Experts of a small language model: a variant of SOAP for the experts, 5726 steps.
Below are experts of layer 2 (counted from 0) of a mixture-of-experts language model. Rows are named router (the router's row for the expert), down (a neuron's output weights, with its number) and show model dimensions 96-191. Each number is 500 + 40 x the weight over its row's rms, rounded and kept within 0 to 999. Numbers have three digits each.
Before each expert's rows: a language model's description of what the expert responds to. This comes from a sample of Wikipedia text that the model never trained on.

# expert 5
It responds to: Mid-word pieces, direction names. Word pieces after a first syllable (Re-ach, sole-m-n, Colise-um) plus "the", "first", "end", "all", compass words like South, East, West.
router:495459495506519445462514515492525510519449539529456485511448485467501506486504563527480548503470530509501483613472463461495502549464497561490531479541499448498479481524598510459500461558512467613592503510510528547487508532457514469492485567446582504514550447536482535503478523480561420407
down0:512481549556425539434501509434566484556476487499504525471467543488507498549454560544536462517442464537368535525501486469375545502551474485526566528515501535501455436512531435440463537492506496539536511466501549526407485485520507522544445479587450455484568533466522538477417469511497456537
down1:437469576499487558424488540498485488549515459504443445521540533516527540408456630546497506457509547485511515531461510465482522487515508544530476511456519449467506499415468489446479501517506506554477514467476409441472507457521534492556520466453512511497465472517548493428517559532501541444
down2:480470449533508489533497452460546488531566449506506522500577509508445562459544437511522500441480505524572455423516521458560635537472466486538465545542456479511498502477507507501487599472470519500497524460543516502557488537548551509501528521487543487493492531489428499508494529530525524489
down3:540599563578495450451519558461485469527489517527596469518552517477450576532550516492462471409522434483522500584538500494457473438535493482564500525546535512567491506499556533549449540522450467552494507577482498566474567462441494499482532462531554502496572515455474458562520494495482521537
down4:514426553475436528444472471515504506557547455396482448524434496537524474437470485474553483527535501573556554469509573460487539485542521494550502502484508516476554547477505463446531483536531492498514539498502493564533476466460543466495510486553546584481499495584547483552515505537476522482
down5:532528440453529516483534562486467518533565447532450519543511466494498509475516558538501434483524528499530553591506453512452484508491505515483489519545537461527521396466549493487487567458550558530477546456454460520480440423538424538596527490477511495457489560505486577491464465493448572493
down6:443497541456459519517512563548471543465549461522479487533448426426470572509549520558526476434498457531513524516505496496502485478509436553597441499478403576512546518515514420497494512506527593556500520514471418457532400553481527492537520483474524483445413512473472534478522522486493512521
down7:464511507444416559434487512636525567444463466516553454465555414490426483483474463417540508546535486438487514513492465536523492442546529507510518452576465532471583485449487434565477519519513434473528508486529484533532509593490529464423522455468614517501422496486465484530490486474582460507
down8:486426522467483571502422574472541503470529508428507417462494482449479547488538555528528512515588492486482432505443539484507476549481531463576530552421503484579503502492532503536600472536584445551495504522535447424495508457504588452453422513485493584529481514593449554552515546555514552488
down9:458486477546530409529484552534502508519474492500461486503564455526566565591519461515484494583482532466481523520560529521451497469552517485453536498496403515517372461503445420525448512401494547431519493513518496570467456555523497537558497476494522508532453469505453521517478561469532534511
down10:534553461490504444422509539524483500481586493465493499411528507526523573375477496499525545507470558416492508465510459519412525542547508487509515547417617518537503455545553432539473466541566530489545504531527545505491478486514467508509547440561508495486514533485545442563537511511468548511
down11:508485539443512493506498548559516475558539548527465488415554512515473494587566474520546458529506456468510497501455568495503597493443422535564494447508473536486546468482534523478520535458507527499495509500518532485558504536528493472498394549491487548479511500489449491473514511517452509515
down12:514436538579433482420487488503449549540544586494528487501472490500534416560475433529497470573512484497465505521500425495532483464455513479467567482512468462493511466430454466498454500513447506403465571502538510524577541563494482564533468419501502551480516485460515477482507401519481448501
down13:489510502472512466447485512552513422547521477485521497485503489457461478403535477433512406532554551530485491467536516544507476457556491481465477480505575498512568481525529528582493473496535451526532487600469503502531528515444486486520457531422547470472533553563470458500485519446519479491
down14:492548526459532520490544514491523562414448480589502501512556526496411529515528476538460538563462489513440540523473435454501480473503513506422514486516507503436561528567495584551448458545483536481487513533464465519545520437475500583531512473517473497483550473512540459554504491513507486526
down15:513468553446581539492572591539504512470485496433491522496477496512374515526490520532543533511498539569513527504582483496497524507499498537513424477494571526513433583526457501566473525492509437553495481471515502521519506507484481526518489459515501535500508436499509484457495489520534504433
down16:553427563518477483426455561504420519551482470531452510531481529480497525567491453535472546469451525550517545477522505522570460567580546540557484462440496473485481577559536529438620501568520466508510437458546495483552485472511477548544441542527424413473501508478514466479500478555429483522
down17:496510488445489504477491464529487528446415433571474487488556512440474469523587560485462503573422495508493561434488467491557448540500505527446482556423538492525519512492445528528496524445494483536531471506481452489508485492465630508428536529500518487479490540507584505487516521487549557480
down18:508501420499542488479526418491518479456483501485414606508494540526506522518434480517544518585488504436509495490553529542499520492467502510487437502561511464488520493512444505350465540460542536543499562488455512505479490522495484547569415534524517484538496476540555511450542557492528512491
down19:520516480501470526507468548388520530495460479495502410541500462476512444501498503494489421458527476537472471445490382475511534469509519546458492574473419532515467508484495476470476527474457465449552533470538497534540468541478527513560471486472467477498495458502484579516455540512506490538
down20:500552442563431457494535442532508498494559407512483441447401511455454499450458530575416547504509472478447504536502452495561413494540513479486441544548525456420620530480493545567567423561480529527506520517562545534491498427480425521493490514501468492495452524418525517533497458465508532478
down21:431534505490462512408472460506498480524436546462573518411464502542514556489532456507491513503456461532509517524575537525412536532495540444496541527501514463505489496468583388462476439468534491494477482482490580522492495533500392480527484448497505524536510473482478545536493483551453474494
down22:507541594515453527480479568523591497479528499526514514529426425446515483467484481529516546526524468522547602527499491462420433568441507448503502456478517523581573562514533482487500446462388464532406552507458410471529516549437526497559539429512504521506577592473528507460532568456516473468
down23:470462552507496580574545452455450418483491490491540526535480486602533479430468460490505463488538495535518558566452520523572514519491429511551444480532598501511408472440438543484588455536494520442525480482505531558504528462502452528560463513523490477517482473509456481583548494552524460430
down24:546395465468498495524504545581505560453427510498509474586482461477499497561551508479547580560463464532584501542494538546517451511479534547468548403513570517465526544537510494545493520457449546430447531528528481520440507437529474471498476563511424488503392475480467448480453500469462506500
down25:591496527476488483510503501494454490479405572486451543505529456463479469458549471490468527517463523538516498574557539589535567533451454481475561471542562545477396562530556451446517544474518548465518540581599491449513506557450514511429467520445513515534486491558487476529509570526499512525
down26:533545551487493489452488505451569503500560498507508534527509497488480505466502571409489530476558455523497503456543485521502532520540470471484548506535538507485549595455517494553521503462490510469521524519532518436526469559466556447470509512465488485524516471538507536483558495416569418494
down27:512484525463557483457409494467457500434534499537451417493458543521499478473481549511501541502546557569490573512428532493467518500526467568481501571530462497506512540551463473458456532412509571597480530548461472553519506485462510513412511519502441552475531479474505593510538503541505583539
down28:503560543484494459573537440521494536431489498459481518456555453484490449557461483475458520485443511510537467560494509544394520561553506477497460562486466467502426467448570538539546527488520520468557498481508540568434579432505402498434406578472514472525451448516510487497470502507559524474
down29:499458462448559503497426555531459430562496483523493539466500516491519439475472504501455505456478497509452492502456524489487436457473463516552506463519516518537415485587509502487506505544483522421518530499459490518497558478476464483499478550499546501548528436454442488535508485535550451522
down30:569449445488507473453512494562496484454438464471492461474410432509517503476435486517512486496520531497489434497454497470535451586465478427447468498459491544455515507466523532555482430525495484447547515464537492529524495506469455536494436563480474514530527474560489538492407511555460506507
down31:458501434478529500448523466528491537538519510502430523465562512485553527424498534489520539467442424544509528534562489496560524497437434475431532497500515522584541426531489490478514509557524489486538444421491502513433470479522532530484521484587492536486516452548555445495560524482478553475
down32:463455421532519451532501537500523531456491570544553485532443452398524522561555530513477472481579521519518550544529459488461405537487481530478448509526455471454431480522470499487569478433512468534583517456414466511513486456473498510510514465527506507446503546475474590525472445533489429476
down33:499526429535470508530533406505532500459503531472484543466477521492595533517453416433530494528484569465500398473543523485491464509504505457419454484515538449499511496493458530536524470569535526380452572454556456489559499517556516491552549541487591468506533495475508483483498493478439606537
down34:522523452512527431458486498482534555573466456418471545482488499500577502516537501521480509435471540535472489512553474522517519483526562510498509479565515512428513530514446423523491442539539489540550472506494484487494427483501540550466636438524488474467469493492515565514503407480520450595
down35:492559469522562533564569516510462471433498543566505437462521436494459528516520562513517509443464499447550511546517491458474492541536528539533509507548480474526523470466488558468497510491572473461532449431497512488493433479493477453504629523493546496481521444495485452463523466501509542398
down36:534489497440479547527522494478478584446582606487573464457572489462485539504527531566566533507493571515517410437483499491520501477433486533498511469465423488479491509514456511563467536457368482515541486471500523485467492490491528502538527514480486499572480496579483459582472492497483541603
down37:521474453484430515501539508557539451533567530550535535437554546505506498439513474468438456470490542499407497516525486558482507483537493566511520550423403438535553516547503561555519500549509475511589535453506500471553520459462461524476506531493523538590542387431594505529564523469515461469
down38:545532557387518517537459482442519502572474486547497598429428568523430432472556523528472501500568467454455471490496524513522560414486487572528466560474538500506475541482517505476572474506484502483502518507449493439518481557497538466504563489442507513475470486522496498534432407471515455512
down39:510485536459506556510499473508489503512468517524465502504510566505455477453460537485510490496497468526506516518456502591534474474503535510468514447416483406522485439508501558544482528550467466529460511457507401526437536496482464504470402436468500449495467515561540548445484498503478445500
down40:575458473546462555483463474567608450531549569525469492465465595517557517492513511540565510556445571515479440435482518506468528538517575483509485507554497516500490477567418507506473555505414466476498481550515482512520528479501481447516518531542524547498446511504486493481527561506525551467
down41:502581457473496519469562578505463478537437536501458491558536510512543455537472479446554518502568495450502497558559459522486469499520550518501433451567574428496510571526551498490506481556494541506428454495460475409423490487515485590489536527528459502539522490494630447442547484556517542431
down42:479481481526495488598525445429514463477507569496463507502521484506456439496515486453475442505536495449504443445436559495482526485464532457396539557464510463563501464451462495465464537445470517513461530522517519483436517470471551495452507418486508499524501443494437549461461415495519511551
down43:500489527519535540492496478443498452439576439600561584514471468455452546520528587482489450479487515507424488496510511510474488556546481481477505530464473443555560422490470534498495494504564493444488514489559498463471496443491456430509466529535492470546482541496521425456486514530514500582
down44:466427542398465496524552419530510486530454536534520584505511514480493522515489441482489491524527480486530459493504602589474468429558423487535583529509465499542519524528535475580435480536526440507591511477482492477495440556526445536555511528553544497456484558550568521583485521471515492477
down45:440464502519457499553560536480437495508456483447495560540517559520522538550493488478456551538497451474528562532446439444518532526525514496540475527555464508526553440505541461507518575495496510527475482519505529462630525523478528527455495472479508598544487541481448464446537492443457534557

# expert 13
It responds to: Word starts after articles. First letter or piece of a word right after a, an, as, de, and opening quotes, such as En-c-ino, "A Wonderful World".
router:519536532554522456533497544453539551471444511533541479502474474546453508534536489521514520509539506538485538504572477478499530525458602414481513433565547513472518533440435476458482520496472552460518481412576522483539450540496519540531447561524437456507529533527568496445539519495507540479
down0:484450513501477543542523599494440483571499497542496481455490537533536451516480525503475554491510469470526547550484461460513599459504467465504498460487521580476556510516482461542507457554514450509452547482551436512542561513470540578491538473515519465562589458513480507508521494415580610547
down1:472510526467481507573514543571523482487531474469458509494465535434434444489560560468503536520503481535500533536524469489533500468468397523452459484521508510459548558577503448535490509487449497525468508467548525475490554507547406483447460531552501534561492550557502464531559542497528518450
down2:471444491523451525524506587577506493496441559509479558511439439498502574539559493438520582470434514494448522460525432529539531505461445542481488511478520448399528581413451492470545444490527551497542460428573472487572473562428529517468498482488473549542449533570522536466508477447551482416
down3:481467478525468497446508503508481517543528541521464522468526436512563476567469477504448499621506458562455483529507541548422492482481462491475537507518475542496432508460468540474466496509475486474556476505500474508487538479391467516520520536502433535566569390501495421491540511475531453542
down4:515448467503483442519562556436530494544541503446502518491479449458526475527485495547510526470487431553494505550561490552509513572422473485513482502470554539503433555452572526561500449479522529514518484485497383597503586487523552559522503501497467470481473554467438477496495445482547530457
down5:441488545516537544496507505473601493540615473489540500577489435512439520469453497464490498489485499496479517532461548485451547502581466550505522568461475423458529581483480476516539437550507541498494503479421522438567458518513460503466546476481505512520445587434486565495559498576558498474
down6:515536524541472473491522572479511448510545528522482526445547568495536526478430479522477461519486507534491480541449494566505467557528519497549494531456488520494511468517557458513511535493494508444479551527412575517438459532422555496530505503447475436491526510605480483505534514514507464544
down7:484455525487479544496468522487491523495608492547504457540552550481559467490464440468607439490451533447550478497468460553524508482559483478509490500549483492465510514485506480416519599475483611465517487529500439493534494498483516523499489505502608559554408510523510512506494554549485556488
down8:518558498421477450476516536473411570467452493501432498494528545521483487454500456502502451550440492491538550478438556507466478451488595538490477517470518485549445510396504539494544498507582484499479493568506494539422537483546518494532496458464499502474616514565549517494466524532546500464
down9:517459489531538414526502566548539456492487542532534536511486481525506513475459584496460552526516588486512537426610480458438491553496492462451488524528499486492494464468455520496414499444466537490515439536529488524465569536514520539559506454522526489422534573553491479477462504471504411521
down10:510445523453554457571476501416510556530537514485496516505487466516479461545495496468497454502548467441474555518565494562416522572502543476444478483492528536497459544514485471519501503562495587516498510516572539545499486576427502485454450515515573571559459478494569528505470496458427474479
down11:450470496484582505442502477539520545579468513489515557456511482494559546435531425469494507476517522544460432534518490566504469566604498561542534508452470495446402463547502494540429453511530490459528427540505460526479455458494531438519500502472523533499481401535481497541547488524489576608
down12:484512487561468427490497506537402468511436499561511497531496536488491562527508459479491514515494446508432450542502565526572551493500486469512531444506549473482511498487456502371563463483548578537568532507486528545494503500521442421506511489422453477457407451476497465547414502454461484489
down13:553504448460420541489512471475469438606467496521434496447535512525514593547467496468542450523578512446462548523422465539480465533534613548443448559477501550569465506467460503536446485493530484467554518450482512505552552586459520454528525515466474518539457525550538519505481604589544524500
down14:473456475492577495499580459449496442526559544544528543539503527494497544520483454578451549486454509470493466523462537524497472449392450474491536477472496529512454459565548492582526474540501434418589463444475479521532504518537446500508552462438477449562491422532527476586459554491491536504
down15:517527461489572496590525462541448533497448492481583490530474579452525438481520534483501443482460429510479534474425444498587476471528457471497463472523565450495551519462523450429482515428454537509452489494481472468494475562525536464482488533516526520506505498492406440502540507492534520575
down16:479549521520517470458506562557451518546517524534465443414565545440427533519565554534498506494531529567492517485512496532432435537462514434474514518444512488527497546474529496476580505488542509499532544481587498500453441536515559474434569430508569426513493488471529491514552474593491486472
down17:595486497451479546482600478402526503541478480496484472509573519517482566502500559536504574494514480542498479449468572477538497556493581565496435461441552501496489541530497504385477533552534471507480486561487559481501440533499536521519497463497470434522508451522469529456468497442575544432
down18:485564523514469405514500545555524492448481543550434469459525482510493472521517476450517552446464510489513529595465559395470475504434477516472512531538406499485515495547516532529477482559517463429371561591462527520548605534492511531569462510554488528493522551510492469454463519473557488444
down19:519512519481599501496600476489454442480515508515502448550526472524408506442527575530574486482511415540458509526496497479411485502496492503415501579494578498481434504494408578520523538517441480409550546525422524540533537522580515509515561516505454471524498493435430467514497545523599568464
down20:570494485477486528488544472557536524523519506470491495456465490497419490558513572553488503562431466590551536447516554474553458441502451493466506434563532450534463460507453520497482466488464524473482533545590413496509460458450481482460542529507489470486520589535557459539531534468528529460
down21:481427469494471449513506476521543499457486423463495468447434454443545519518485541438486558458444536538510485476573470565512474463508494536505488480477433368531462480570478531480518557556503508526506534517550477511477475499504493466443515474522502475523444526514465504475528472518461465448
down22:463491454546515466569476526443445537448561530502489534458469494527547539557525486455525446439526525521503495486540445467466534571531474450482531466491497410520480489516505460498586483492480575491443523518566502532550474415500515518486424514531497468508478516509535468547504513410513514596
down23:454511517528535538576540490491466471492534457464451552543556462436483431474477552407482482480532472491532505491473462560502498532473479517419481552528466460540533546537534504561457489546487526465522566419541453579533471460456477505502528429515472480514471574528515496549537462471512459497
down24:524516508463513512437475519519473484443471537499496490477490481482544491514472431401519486496489507451552519521514550439557583432450452517543446417519544481499460421461454531464522503550485556518468527463477511487486495461551572531437437557498490559492493425479470477508393508490448515427
down25:427498460440403436485496573481595492529507508506506463531459480478472499478546505524494534495502446526511467499449471439513521519521464522554457539429532555542494499527497468456551450514530542514495469487423560466505484487505522524555447460434543516516493527530511481427525499525505467473
down26:486508468552505506522500524475497483477424461432444512503463551423504504509517489448543495476531463465469452535493515466522448445514464473467504460499561474493514467456516541468457519497514504553512524400485381527562539471518514556524569445514482490503493517559546529420488502548493481548
down27:463471405483505509550475449462596466521506501528557478531515523526532521560486443501451505489439518475510481518502561458508416561450428470539446553539511551473525562492481543541566511478461433502448495482493479531409392479513494482482535452562473463488465450475515428481454490501507571576
down28:555529522467463466492528525482449479459446473469550458507490496490508514383490505391484493458489540478528380477482514558590500527576477496517505534486502411510458543460534518477517356506515452498481559438459551517529555531482496512513469489455483527497535487506507559481522492480508505497
down29:477424495506503431496534493460440556474493505565503499512489518496493530515549490560518591603572478506526460533567524533549522548494461442441471477529417511557552517557495488506473507478449532473534541514505531535501493506517514549480582513518565506510486492491517489506491471554478523518
down30:511540475467529480518467532531494500542465527556522469570533482506553511525535502525410452549508518485490520456554467568517493445548515476496451497446506492461457474468457470497467493540536498469495501453515551486457498467453521513499467516491520595554509511461482471547487506491540520519
down31:532445448522458499501482486478493506482488474509485550499475530486512549467501495415480466454601541514516462471513504485442580554555430447509502528481497543540521504450481517425532514584511501511500511500455404515543503487498476520474481536524450447521487483522489519385475517420457439528
down32:501524443484500568420552442483539545482550520475575466447493554568484549529531488442557607463466520485508485512424465488472440447577538545482552503429492517485477466485513516558496544566485457550464511521508513496470432502440505529495527484499564501559415424521498460525489467530504519471
down33:471495439476495508463565539514465497519471523496501500440478467496485551534563496495493512444597486452536519521440497534543527478479540487469533453457486475485476461513461536488482470508434451482445491455533505511600407504510435458499572521466522507544453557481556472480492534538492542514
down34:507494502501488494395498534552459489476531558447444562511420542496538524434458444540463587474487581499469589522526468481461486518522495463530504483509464538554491506440526512470516490489566447514535457537594529537552456588596500448557470509487471477502565536463526538481524515563499492467
down35:494470495501491503513572546458570549498424549550496506483483482456490597589485462527488489510536491527475501466512492478462495561515449445461466506461501522527584443525456541527544507498440559498514430506476528461572545529523494535529427530495500464503469474556470509448474573443450433505
down36:484452545508528522497582495508467527445470502486512521408530489495457549522584452451539516546514519535517517507518456399513572537504485550506554463506489542530507559462503484488519572482490507518527429488460461442538490466455473456557526507531511586524569463579550530554569529389480548458
down37:490486470504423400561525506564470567541483477516487521428484458500472545426484590548513509462535468551554473574516456489529460529485553416576448514445491532528407482540517463614497475489583564514548443503442533490497493506416472556496418506529508518491429496500498513469527507454559467525
down38:535523535448480511523487467506457503505470534521459507545476492529455512511468559522518492500458434465465519482515541480495469454492440550456512506489527501426521477594574493514514522498512472567539498497474418479463522515536523538498519471572530531449542537587529520498494517490491470501
down39:477532526550532530516517486496537449437463521464429509510437539518558558602586509527488434484463442476548459479446470488499488477438566520542518456462431437463472525471486515432491482502513560465468504457548513516518445543437526507494512498549435520469491465473437473555489504571525420433
down40:438480492527508574513505441539493515535540442509472499452545563478503489402489474549494448478475480498522501550538472499517580551457458493450497525481521556520511496507474511503512438470546533519541520463562510503548536468528529508458506458432465524524478471574579553526521545521428446538
down41:512549536477494500485469528472500472547456512483473437462497457531516445476559518445452467513476577538476529524545533468501456506499529490502461557518555523484590471490510503400504504480581428598516488501531467469560452510455546570488463477512504479476546525582581489518461494537457499482
down42:543483496529455458539411503462528529525446574494529527533448556523473526425495490484431482449532483539493490428495433492413523455486493523524519426450489490470472506461521581504464502515548495502494499565530440465553475472535483535398458542489418526525520474506489455509520503414526519444
down43:607532568454519470540550562443549475448395429445477475470493473407497502542481519489449467518519516520570556486575459448487523456538485427466523525496507483468482516487539486574478451475558456552455500486530503541523530503486489502509504492472525532450538514547516525512425510485503572551
down44:517492479516506492547540519486481496480469431485430487462540526454462496453513496485521503492496407538537478492451480525466378470454514461484510541503508527563535454485460525528572499466514522528507590544481503535492474465479415494465557568551470474481486497525579542531491535462539480520
down45:496482513551474493505548502495484503477517427475526514463506553580445528551467491427564480483447562451509486506480462469490502434487552538561521516474557574535563566524534490489534518475486497546453483524452554510468550545492507503536442531499459500527533429473455515438463515452448430458

# expert 36
It responds to: Content word starts. First pieces of content words after the, a or his, such as st, re, dis, sp, comp, saf(eguards), react(ions).
router:502510558454499471494449484428550480537483492490516415442560470450505416522485471500565501505516468493537470424514495465526469502515594485488524515537490468566491484439488488530450464544501472504407523464552567545467422478545513507459506419558401418532533530478465500539524523524529541499
down0:520527440407527488530516551523489566424514483572489471494491510532458518467576534554566465505543458517419521584507445505526476491546546509508440528473447440576536539485466555544526497537498487515483514483442493538508454560474496494459510432552467458561529518550452519524495508487486415611
down1:528472469556533483574483593538498442574534563530467544497452514486511521507460495494563510575516487575497477522511558465562466435529438479551457470453541483551499563507442534532470426516432555492453552501548456487505496502487511544471500471586509497434466469456518483469539538505520518518
down2:524526495412464467522587514449515579564482478525559528506564524415461527498525528476447520492432531387495486461491524562544468522484452562507501512544560464427537538463532446485508489505442482502538527593501466449581571537526526487503474528520516529560490496542470600549441535458535456450
down3:527532527523513450541450432515558542458465529567497523475493480507439519494510475495514440439538428432471535488456457461495514470502507490474520477446463508472443481446490526428501516599487522583554483408550462455512544491504490499458526486505576525482476452452503525466519541446434572448
down4:612518485484502559453511528514445460557448511530546498465480504506473482499475571481514445491533549534453538542551533489530470519518540421505454497516500474608443542471544570478537478441549428440525578500548474464547461517438482555554501506522568510570540527468505505474531525599557444514
down5:425477495516592435458651472509462437557430529489469525485474435493520478507436541497499540432462508465484503463542516501501467492551500475473460531501468440516426503498453523495436533523503477546470492531459508497454559563557571525516462499603478513492548502505491494443439492537541533470
down6:544486405582485504428521465434515553452520525513517527464449486459505538426527435500467462538524536499506507500515484511495481568497536425503495614539443512545526469448479390528524495522528482484578477473465532509553543523505535406490475507502485451476525472501489500593458592517469531487
down7:416518538475550478553484484399546544469490444533535509569525514499524520527495523494504487463521535493497487513456451534461491511561499483486579501442516415427440504482556498499495478497553512466518442483573449433548473535482510587644522452500495489554541479449504534488506498502501531508
down8:473540471507493483518406461586482507527531529513471470577490453591484550527436462495464538464581424521589572510421510563525494483473491482519460460508547493477493490440484530505539513480539541530457542559551560450501547491490479556489454468531518570452493545525576498507476504480488538556
down9:515438505480446466577530505531539495549386513479517536499500508498467543511471531514414454503479566541480448557585533494519492478479509478582457593471537459505442548530529404487490507528546464470473460481430477581478374468462493511529482494574537505460521560512500489532481531467493510481
down10:504366548475514479511550489413473499527468504433440556485563497488506508502484475476496529521557483521488501482617490526427555563543546437518510489533498522477480503508469527454453455540500431454535495545571438574534487470476548502592538507424507492511507496520474512498543459503545448503
down11:522546430487472484506520523514458466484545412554485534478491501524577506540494438529504516510540476430464494512430488485478521544547478520493499527510494563498495491506540458566479573494381568487529485492433510548483503442491451461461538514506495459521477500485464506531517472554566551474
down12:461544502504547415568478535595497525497524555430487519489465485497463461530512511503514465546525468579531568516476457455524535537468459519547485454400480524465533600438528489487492489545537584493506454495511493505549513509450553539578505522503544471491523490497530510432553447487505437577
down13:457514476512491515435453493497505457426510491535454435456487492475475496468496541507460598591506608466513550511510484468461459516478421465532463464477491473577483472520456465496421513493523484524498591464499454577535519535563478492533507532448424467547485501507518502531516481528515494527
down14:564526535432505444514490479470501530547557593541534480459532510510522412566513545537456497485457439471477524530505517512494530492570523541475472451482582511458478451435477535533473468485552472486517510563509519452441512529497557491512492511477535545531485457432469570502466477514556495471
down15:505521489542502524416530503552468505530524520534446481433386478466525531508468489528500476429452478502460437446515570525551491456525491531525428465510549556613460563514527581535487522429524520530427547425541464475481515522482450526496429513479496469510534530464557480474478469561509501538
down16:505460485440546494511487538543480539571515501535537461546480529538414518549493520467512459446427511556527400534536536543477492468492524558456436599505503454613469543575473481519508531544461524516608491496511466485534529534547528533500466540492576526519491440465563512559511530587550497492
down17:456459539407550471461519523465528524525519507498549520455485504430520550477460534471450520524443505515476465511518425489448488517559517422446512545432555468538559521449520465516571528435491522535485541478496510573495498483507571508552478585503439462472508469567450475482567485509457467539
down18:525518476496534551492494439549458531509484538452516505406582508442512428526501441453486503461510529495443487499521494507499545493560517521509509579470478491499584580581525397502518479538499471454513470447442444541487488488482520489469476427483497414551492531455515454504526457512472438444
down19:506471495495548511496483490467486429425388545528516520469520468572552559487427507529497495533545507456517462487611545513493485486493481517518499461510503488502438532484535509416499561466520568459441530536483479472465498559480495479477536470445457440526501556488512513497507510564443520532
down20:528453505599460482538500571550522427405476493480447513574489551515471506520575484526519503478471555495444455502520501499536486516448464532507598416526426517546455571417473523500489476494524453560504549444446537515470425461538355469527502497490466513510480488453537503496492496503592565499
down21:510530510540557553487547510524505459498498582412477512512535511570447492567483554532545557497436525560527427503478490467481560466492593511497608502610542568498472460578541536453525518532498420498529538485436502531470511441547419476546460460526466462407504415453483475531542503502464581506
down22:450489462545462524484462553507464457456507491520492531465517534506500523551547521468499435496500459460467486570510499497501463546487508512475586503461470489526533486490501500487528515489468449470546544468444500565497503510405515499529495440485490426480484523513474499472471484513538500430
down23:512464552576521491434453477534440434501447512425502461446476519582485460506484503496466558479503480533473520585438472519445462517486473465480537519490486487550506544463476465499429433475538543479463506431524522495445427453498532601509498540486469505535464462508570518522516443483485498451
down24:502526498536496501555454527472543575503486508522539498462473529557470552554504460537484479482515491498525393530503459499524537510449505460475496540431468528524476481507456567509434513476498498460506515475428477450505496462536458506550490491418422475520480436469516481474493496515459537606
down25:503431535486470478545497479525497438513565502604503486550558512538538545561507502530393469430527532513517444543418512453522522456508478552580437452429504544450504491617504485466497445496531503498469571486470445513535500466463472484455574506534492468430475513474488498459400511504554481413
down26:509482445460521508525511532530569509459503448539492522463486442520523484515491553516491511470497523496450512473453514474532455519538491478484400491437395474532523512595530553545482492472529472437520472521523531458494502500388534515497430547465456486544407457495481462499562461535510503446
down27:487508469566524486430485577515476496485535512544505508505502530530484518447568540504530528505461530558491516486573469468472419439566460511488459519463500443435465568544462451427519478428395575505494518449487416495555452534524475509450434548487519514505456477523467468492598482487507450448
down28:540473537468506463461586516420585529428510534417505559482413531454542461500513508508532463493482525478516533440478507441509555491468500513460534544444471440544495459525473415481442476513497421446519517456475460471455556495530513419455552535489466477527531481454433492535486527510507420499
down29:480490509431537460568478459483528564556500452464512496392546417485445539531506558460446502483476537526505563466482468537423470587467532503481511577488467459487576460457508466519540427566477545463475466465447536530503468533436491512485542440518546473550539456504533519495508542435500475527
down30:545442511511520544415443503536515508488503516498523448491471474478546442432511587547491541476484486506467459497591546476516529470500459516444501594453483510533516527437560565498490457475493490518475485535508496506498459451488495550467514464471541487543452509514503521480504497472440514486
down31:463428572433421464495492484418455464472476533560503484486512546476541479429519566439476452500513564529533466485530463496469528528474532589540434549536474524446584481452517429476554537494581466505469516491466506450563526521468610500470469482502560515544456531518436539501484498475468516452
down32:488552467462426482481576519499489465562598446590549471542466484493554509493463492533552447573439531481527516486508466572531454481472519455453528566458455518448591470535531526503505489485515497437446455493514563526508473488442487549530522551560492548511454508467439525449475513470532499480
down33:550457475508477406549480551458477457544542391437523442480506484513462506506491517508457471488466490480490490474524510481515499519511526392546454520496580507444500516502529594520531479539456475479515459505526529495495483474530537460559572549558449474481503484538490496539531423495504489515
down34:546476544499547533403552517420539450488477507530501477508523447481542509420490510511479461442491528514555505448500506488402492529465537546497490488441490488595476463530472582478486567474448477516620537501436485540490460488542464510549472553559494494526499468561472461475435515538573484477
down35:492495423519564413494475416509576593443431497527497579506548535521441495479489461485444502500557514445513474518543449451572499577490525492486573459476517496529501476489541498597516492491583529483546514555514491498519472509454482499516476534462548444559522474458493478434448520519495549523
down36:520548490521539453526488468532525547584491388452497522497539428499520505432546447534437511477454484505513479560577561521462508513512588514517483459515558539487515471475476384523533514519539551535529502524571461532487527491553485489526528524499520455467442492460590463520496486516456499528
down37:532513529409517458493543533418516501476548480387515459453497462395515471487541494481544506535479448474498460520514546478540559527486474512526437543447507542545475444523512544540488500498441459480556535486515514484487458561476555504483525524524454498537533504499471509559480479464459383502
down38:481493486477497494493507472496474521467478453484500532476464483531493492477548475494462465486479562515427539430484524477545455517503541480430462482592506425506419484461483525572528492482475530509548496455465528482524396511509519517407551497475452487576486473533427538505534535465574562453
down39:511427560507563491530520497526558402500507457450512466459606478511452488556397499465495496499504459435484546513517508472465521506461513590514557502501530513475501548536533506556459513429466549435500481565472503523610445405459510465530524480487520546507441556508478532535501515548575488484
down40:434522440426488540505502550555440555448562433507473481417505510473498493468478573491479554470527447553461450471477518517550505588448552524409492527529481470480501514559479565523569539509487439536526465535538479540489579476504501499478548489448486541501477498482507507471554422528518500472
down41:523452491492470536462585505462507507442478488505474495507478498443437529552494531484476439542427553538424498509547477563472455473468469493486483499483431531448517498504504515526511531483465551516504513523555503551440506506466430544483572588524481516589550526554585524467524486536517510538
down42:411450526477520527472484553515559477430533487484486558502550504489446478471531453534528541498528475482462532479452532520450482499562487512467465470584489500513434465460496533556495552572528566471484427491491525436387415468463443500498555506563554576483534501535519519487552451412554455455
down43:454480514541519511468501530475480419491467488498501465557574505501532498455526447526535557497521450476522444502533427543484454444489487504521454532554497454437489502435574501474511470595534557493499522401428502530545495443503574506534510477477521530425485462485555387511533468441489491484
down44:474531416505504495486484543559403477572452472525454493515494580540512512465587521523449475550518528445507546477509488474521506484514453506462500512528487513540553432438451513482485479528518446482504471589559530441545494549476482516525506545513552513437438494564535485408547596510448537495
down45:554490552477561496535545527481474528449512481484509549458487599510536448496559493545469527518500544489548467490488439416444495550494530544495492486521522571489520492498504477474407484437498547482562502542502491484542521482508527474473538527559490465493554506539500459505540534488446480482